Experts of a small language model.
Size: 12 layers, width 192, vocabulary 32768, 122M parameters.
Experts: 192 experts in each of 12 layers, 3 picks a token, a softmax router, a shared expert of 128 neurons.
Training: a variant of Adam for the experts, 10665 steps.
Below are experts of layer 5 (counted from 0) of a mixture-of-experts language model. Rows are named router (the router's row for the expert), down (a neuron's output weights, with its number) and show model dimensions 0-191. Each number is 128 + 32 x the weight over its row's rms, rounded and kept within 0 to 255.
After each expert's rows: a language model's description of what the expert responds to. This comes from a sample of Wikipedia text that the model never trained on.

# expert 56
router [166 165 153 150  91 140 188 107 142 166 128 148 164 127 163 144  74  85 124  83 115 158 116 101  87 106 160 151 114 152 176 118 107 159 132  84 146 129 102 163  92  84 121  95  73 118 155 129 114  92  77 198  88 142 120 168  99  81 169 157 113 103 127 159 153  92 151 102 161 179 133 139 122 165 109 175  86 136 114 151 138 138  92 107 145  89 113 159 120 154 174  95 161  86 106 124 177 166  92 106 127 172 163  97 158 164 175 153 123 106 100 139  86 116 159 130 133  97  77  82 146 118 188 123 140 106  99 159 101  89  90 157  91 161 118 100 109  97 146 151 102 174 139  80 151  87  73 169  73 182  95 101  96  79 119 169 152  71  90 106  91  76  90 115  99 162 166 162 128  79 115 152 161  87 179  76 110 113 113  88  97 138 113 184 145 155 185 112 146 169 134 151]
down2 [187  82 139 159 153 132 168 173 118  99 124 109 114 122 119 105 135 119  78 100 117 145 142 124 101 115 116 149 117  80 125 140 204 238 110  87 129 132 145 109 145  96 179  88 121  99 118 136 125 130 124 160 103 146 173 188 191 141 172 118  98 120 131  76 120 154 132 105 117 153 124 109  49  90 143 137 125 129 100  89 179 147  85 111  87 137 105 120 142 170 118 107 155 105 102 174 110 143 154 138 213 200  99 160 107 130 165 146  89 101 144 113 113 171 119 151 144 171 103 148 143 123 137 101 155 116  71 112 128 104 142 150 185  65 150 162 141 155  76 128 144 134 132 184 110 136 101 141 110 147 192 116 106 144 132 127 193 159  92  96 145 178 124 228  54 130 156 116 116  96 107 166 137 129 126 170 204 118 124 114 148 120 177 146  75 141 105 158 135 103  83 142]
It responds to: Scientific terms and endings

# expert 16
router [158 169 150 169  93 134 186 119 156 175 124 151 184 136 168 148  84  89 118  73  99 154  91 108  91 105 186 170 126 157 166 119  94 159 135 111 148 120  95 164 103  76 134  89  98 120 168 120 108  92  93 189 103 162  98 158 105 100 170 174 128  95 125 145 178  83 177 107 190 155 121 143 115 164 127 157  71 142  97 177 146 116 103 102 151  84 123 154 118 140 155  87 140  90 127 134 181 157  77  85 122 164 156 100 167 159 167 161 131  97 100 144  77 109 158 110 124  93  88  82 164 118 177 133 168 122  93 155  86  97  94 171  96 157 133  71 100  91 133 159  92 151 127  91 120  89  95 159  92 163  96  79  94  64 120 165 134  78  97 107  91  98 102 123 111 158 177 157 143  56 101 151 162  98 159  82 112 119 110  94 108 120 144 153 115 150 173 120 129 156 118 160]
down36 [173 123 111 151 104  96  94 171 164 116 125 148  90 128 150  72 144 104  82 151 140 108 190 177 103 149  80 120  52 179 123 105 105 100 123 120 159 125  89 152 121  49 150 133 130 174 189 151 148 163 143 144  87 147 144 142 139  65 146 148  64 129 120 131 119  68  91 155 130 180 161 125 163 131  65  83 118 134 129 118 104 202 185 110 169 114 166 120  73  90 149 146 144 170 145 175 128 165 123 209 135 145 135 127 114 155 149 112 156 157 102 137 137 125 142 140 181 140 176 158 106  98 112 103  93 146 116 134 136 152  94 166 155 110  53 175 118 134 147 105 104  93 136 167 111 120 122 182 103 189  81 124  91  71 126 144  89 134 133 128  74 162 182  92 134  93  87 217 133  98 130 118 105  95  90 159 112 167  84  93 167 107 128 119 123 110 155 113 129 141 117 124]
It responds to: Paragraph-opening words

# expert 48
router [152 144 158 162  95 152 189 101 139 158 122 129 163 115 142 130  74  89 116 101 105 172 107 111  96 104 190 144 129 127 174 115  96 171 126 101 128 100  97 167  71  90 126  93 102 115 157 117 103  84  99 178  87 140 111 170 105 106 162 174 123  85 136 159 161  99 177  82 180 177 134 140 105 177 102 171  93 145 106 149 143 129  81 105 155 101 108 155 116 145 153 103 154  64 117 141 194 173 100 108 125 177 173  88 175 178 146 159 130  96 106 144  78 139 141 104 102  83 105  98 175 110 180 158 126 138 100 191  98 103  85 163  98 164 135 105 112  92 137 143 122 187 128 101  96  97  94 169  86 181  99 101  72  85 108 172 118  72 100  93  96  85  96 124  92 134 159 177 125  93 108 157 153 100 172  82 101  93 115  87 109 110 132 179 132 160 170 135 133 165 115 148]
down2 [149 128 161 141 100 158 121 102 192 132 174 118  79 120 140 128 144 146 102 156 154 154 142 187  97 120  56 157 151 102 170 113 164 149  95  55 115 141 142  39 132 151 163 117 173 107 125 142 154 164 101  92 125 121 136 118 147 131  81 137 187 146 150 122  87 114 137 113 110  97 121 117 143 135  97 161 212 115 122 116 158 110 109 129 182 137 140 124 119 171  98 138 112 134 125 134  86 102 109 161 126  62 114 128 116 128 177  69 113 146 156 140 156 216 125 153 123  67  89 174 140  81 152 106 178 102 109 105  85  86 110 182 195 115 149 140 135 112 141 135 125 162  89 197 164 184 116 165  86  56 139 130 105  97 145 117 211 132  97 149 123 150 130 195 134 127  73 115 146  68 142 158 109 156 146 120 132 125 117 128 118 137 126  56 169  78 123 179 119 104  95 116]
It responds to: Quotation and parenthesis openers

# expert 33
router [163 171 160 142 106 143 180 107 148 176 111 152 160 138 151 136  96 109 118  81 123 148 118 114  96 110 160 143 130 135 175 118  84 161 133  94 150 116  90 161  77  68 125 106  81 145 140 132 114  93  92 190  99 155 109 178 105  93 181 152 134 104 124 162 166  88 145 104 152 169 164 143 104 157 105 174  76 144 112 150 133 142 100 111 144  93 125 158 132 133 176  93 157  55 125 136 179 172  87  98 115 166 162  89 155 169 180 142 107 124  95 130  94 136 154 124 125  73  85  81 156 138 175 120 157 105  82 172  93  86  85 163 110 172 110  99 107 109 134 163  95 160 129  86 131  75  72 178  83 176  70  91  78  83 127 155 137  83  88  98  92  61  83 133 109 147 161 162 151  86 113 154 164  93 181  82 118 126 100  94 104 150 110 154 140 157 180 125 158 164 120 142]
down0 [136 195 173  97 116 130 136  99 119  93  63 126  93 123 139 128  86  78  96 143 127 142 181  73 140 131 166  69 113  91  98 122  36 133 160 101  90  75 114 167 112 151 119 171 154  87 180 116 138  90 156 117 145 146  98 175 115 171 139  57  93 145  96 120 128 145 151 111 115 152 125 117 138 135 121 153 124 126 154  94 137 120 147 119 151 168 128  92 106 162 167 120  88 154 123  92 128 161 190 154 127 165 177 140 115 180 143 151 129 177 137 108  95  40 140  98 140 114 161 205 126 150 124 160 105 139 217  78 129  87 157  91 104 100 148 129 131  97 154 124 102  49 113 158 156 168 109  99 105 140  78 147 152 152 161 157 139 187 120 111 131 102 116 155 135 170 194  90 148  92 118 145 101 151 170 178  95 183 106  86 192 156 121 125 131 127 130 107 121  92 119  97]
It responds to: Quantity and stat nouns

# expert 25
router [169 163 165 144  94 141 177  90 163 175 133 145 181 132 158 156  83 104 113  71 105 143 113  96  92 111 175 156 120 132 173 129 102 159 161  88 152 125  99 169  82  88 116  97  91 117 161 108 101  79  79 184  71 143  97 156  88 100 176 166 126  94 123 145 166  99 161 104 177 148 135 138 103 164 104 165  78 147  93 147 133 124  84 122 145  91 116 147 108 150 151  94 142  93 118 128 181 199  84 101 111 162 183 101 167 160 156 153 132 104 100 131  81 113 179 122 139  95 100  91 159 130 172 117 153 111  95 175 105  77  73 175  97 164 118 103  98  98 146 145  97 155 140  86 128  87  87 182  77 166 100  96  77  93  96 175 141  86  88 104  90  89  99 125 109 144 178 159 139  75  93 146 157  98 163  83  98 112  99  99 107 120 132 176 123 148 153 113 141 172 109 134]
down0 [169  95  90  69 135 121 114 163 141 168 119 116  92 137 183 117  65 150 208 112 134 142 162  70 144 162 143 130 161 159 111 178 136 103 127  60 149 115 101 173 132 183  88 158 114 110 128 165 186 127 138 124 161 102 176 167  81 158 124 118 121 132 126 191 135 161 121  87  84 166 139 100 114 113  85 108  99 118 174 131 136  83 196 152 154 192 106 127 122 131 149 189 172 139  52 123 114 191 147 157 133 174 169 151 159 164 123  79  92 167  99 121 114 155 114 130 103 141 154 166  84 125 126 154  99 126 149 106 171  90  66 103 167 122 145 139  98 112 157 122 157 140 119 120 194 125 154 134 108 127  89 175  78 110 174 138 203 140 123 113 145 113  66 134 210 128 139  98 155 151 129 147 141  95 133 148  80 178 108 165 137 125  91 166 116 111 148 111 124  87 159 118]
It responds to: Sentence-initial determiners and pronouns

# expert 45
router [170 184 148 139 112 149 182 114 153 162 142 136 177 155 151 145  84  99 116  73 110 158 105 103  90 104 166 169 112 133 155 105  94 166 138  95 143 143 110 168  95  66 135 113  82 116 156 116 120  80 101 178  82 148 121 168  96  83 164 158 109 105 110 179 162  79 158 119 177 151 138 139 118 166 105 187  80 147  93 151 143 142 106 112 148  91 112 169 109 143 170  79 158  56 126 139 175 167  78  89 115 166 166 101 146 158 182 157 103 104 107 161  76 127 147 121 118  94  91  82 153 123 182 116 148  96  85 172 104 104  82 167 104 164 118  97 111 105 115 157 109 167 109  83 129  85  87 161  86 181  85  94  83  94  96 168 125  65  85  98  86  92  95 123 106 156 176 180 129  90  98 142 140  99 171  84 111 111 119 107 114 135 117 167 125 166 167 119 124 145 101 131]
down0 [119 151 162 134 114 135 144 126 180 132 173 148 148 136 170  65  94 134 114 155 136 127 168  76 107 173 126  94 181 173 146 183 102 122  81 115 140 125 175 188  94 110 111 220 143 101 155 106 103 173 131  74 131 128 143 196 123 132 131  26 139 178 109 133 116 158 148 106 125 145 140 138 162 191 118 140 133 138 143 103  92 108 125 129 196 134  88 106 106 167 152 138 166 151 153 105 172 134 188 141 119 179 146 138 151 169  81 118 116  81  41 206 105 135 144 137 124 134 169 155 130 165 108 164 113 112 184 167 109 105  80  95 151 147 137 119  79  98 141  88 110 131  89 124 198 136 156 118 134 100 110 130 120 119 123 167 114  94 170  93 172 127  59 163 171 139 142 117 160 152 134 134 145 139  98 168 101 154  97  94 113 111 140 140  90 109 160  98  90 182 181 150]
It responds to: Mid-word subword pieces

# expert 61
router [168 177 142 145  96 143 167 119 152 164 128 142 170 141 157 146  82 105 119 100  96 150 116 113  80 103 153 151 113 139 163 116 102 173 137  92 145 122  95 184  86  79 105  92  84 131 158 117 105  92  84 195  87 143 120 160  93  92 159 168 128  98 140 161 182 108 139  91 167 160 129 149 115 171 115 156  66 148 105 162 141 149  94 138 138  99 126 160 123 161 173 114 150  72 111 122 173 179  93  97 126 153 169  83 163 156 181 149 120 121  92 145  70 127 173 118 132  76  88  78 158 130 185 126 134 106  88 149  74  77  80 160  94 161 120  88 110  98 137 147  95 177 114  84 140  97  91 168  80 158  90  92  97  96 105 168 145  85  98  92  91  84  85 109 111 158 156 166 137  70 102 141 155  88 162  73 115 123  97  83 109 122 132 187 128 172 174 104 148 166 124 138]
down0 [150 120 177  68 109 144 129 152 103 109  92 147  93 169 125 116  83  81  94 163  68 153 150 134 165 118 131 109 123 176  84 133 131  76 146 139 116  80 111 134 132 125 119 143 111 163 137 105 121 151 108 112 200 104 162 160  83 221  87  67  73 128  48 131 116 102 115 164 168 179  97 100 109 163 122 105 116 118 130  89 162 172 135 116 161 144 148 107  89 185 177 197 126 116  83 105 107 144 124 165 151 148 152 141 143 106  98 120 109 154 103 130  62 109 162 139 150 122 235 174 114 171 132 125  96 129 105 108 102 101 133  96 135 135 168 119 109  89 131 128  97 144 123  60 127 137 147 135 138 121  90 141 150 124 108 131 121 116 140 110 112 148  32 114 144 168 148  62 138 130  65 195 155 118 154 197  90 137 139 148 158 128 194 112 118 120 146 102 156 160  98 117]
It responds to: Non-Latin script bytes

# expert 32
router [168 182 148 141 105 139 163 109 156 164 129 131 153 140 159 148  73  92 122  98  93 148 103 107  91 108 166 156 100 130 175 114 109 180 128  91 130 139  97 171  95  78 109 110  87 127 176 106 113  86  91 213  69 161 109 158  88  85 164 157 117 110 139 179 164 110 142 119 163 151 117 139 109 163  90 169  79 144 111 154 163 132  88 120 156  72 126 172 125 147 179  97 161  70 110 129 162 172  72  99 123 171 179  96 156 155 157 149 118 100  97 152  76 117 160 136 115  95  93  81 148 115 171 129 133 111  69 161  92  93  88 153 102 167 110  89 120  87 136 144  97 168 124  81 146  97  90 167  91 166  96  96  97  86 112 160 139  80 100  91  95  87  91 123 117 149 158 174 153  66 102 138 156 103 189  81 107 121  99 104 105 138 118 186 127 166 172 119 143 158 103 135]
down2 [142 105 154 179  94 113  58 134 120  99 199  94  95 134 147 100 129 123 110 141 184 126 131 130 125 130  85 115 133 119 128  83 185 125 120  59 145 130 114 154 122 148 126 144 124 174  91 106 194 125 129 159 103 101 110 146 129 119 148 131 146 140 191  80 145  89 111 113  80 171  89 115 111  95 135 157 181 121  92  86 186 109 114 114  86 137 154  95 140 148  67 133 109 163 108 115  90 147 179 155 163 124 103 118 129  97 170 131  87 154 144  78 173 173 138 130 144 112 100 172 155  77 164 135 124 121 119  85  97 133 155 166 134 130 150 133 179  72 162  84 135 163 144 142 183 147 196 198 120  94 209  62 128 178 126 149 236 115 123 145 162 186 127 169 123 120 167 147 145 152 158 135 160 133  89 162 123 129 112  95 156 134 121 121  99  74 106 172  90 127  75 141]
It responds to: Word-final pieces, foreign names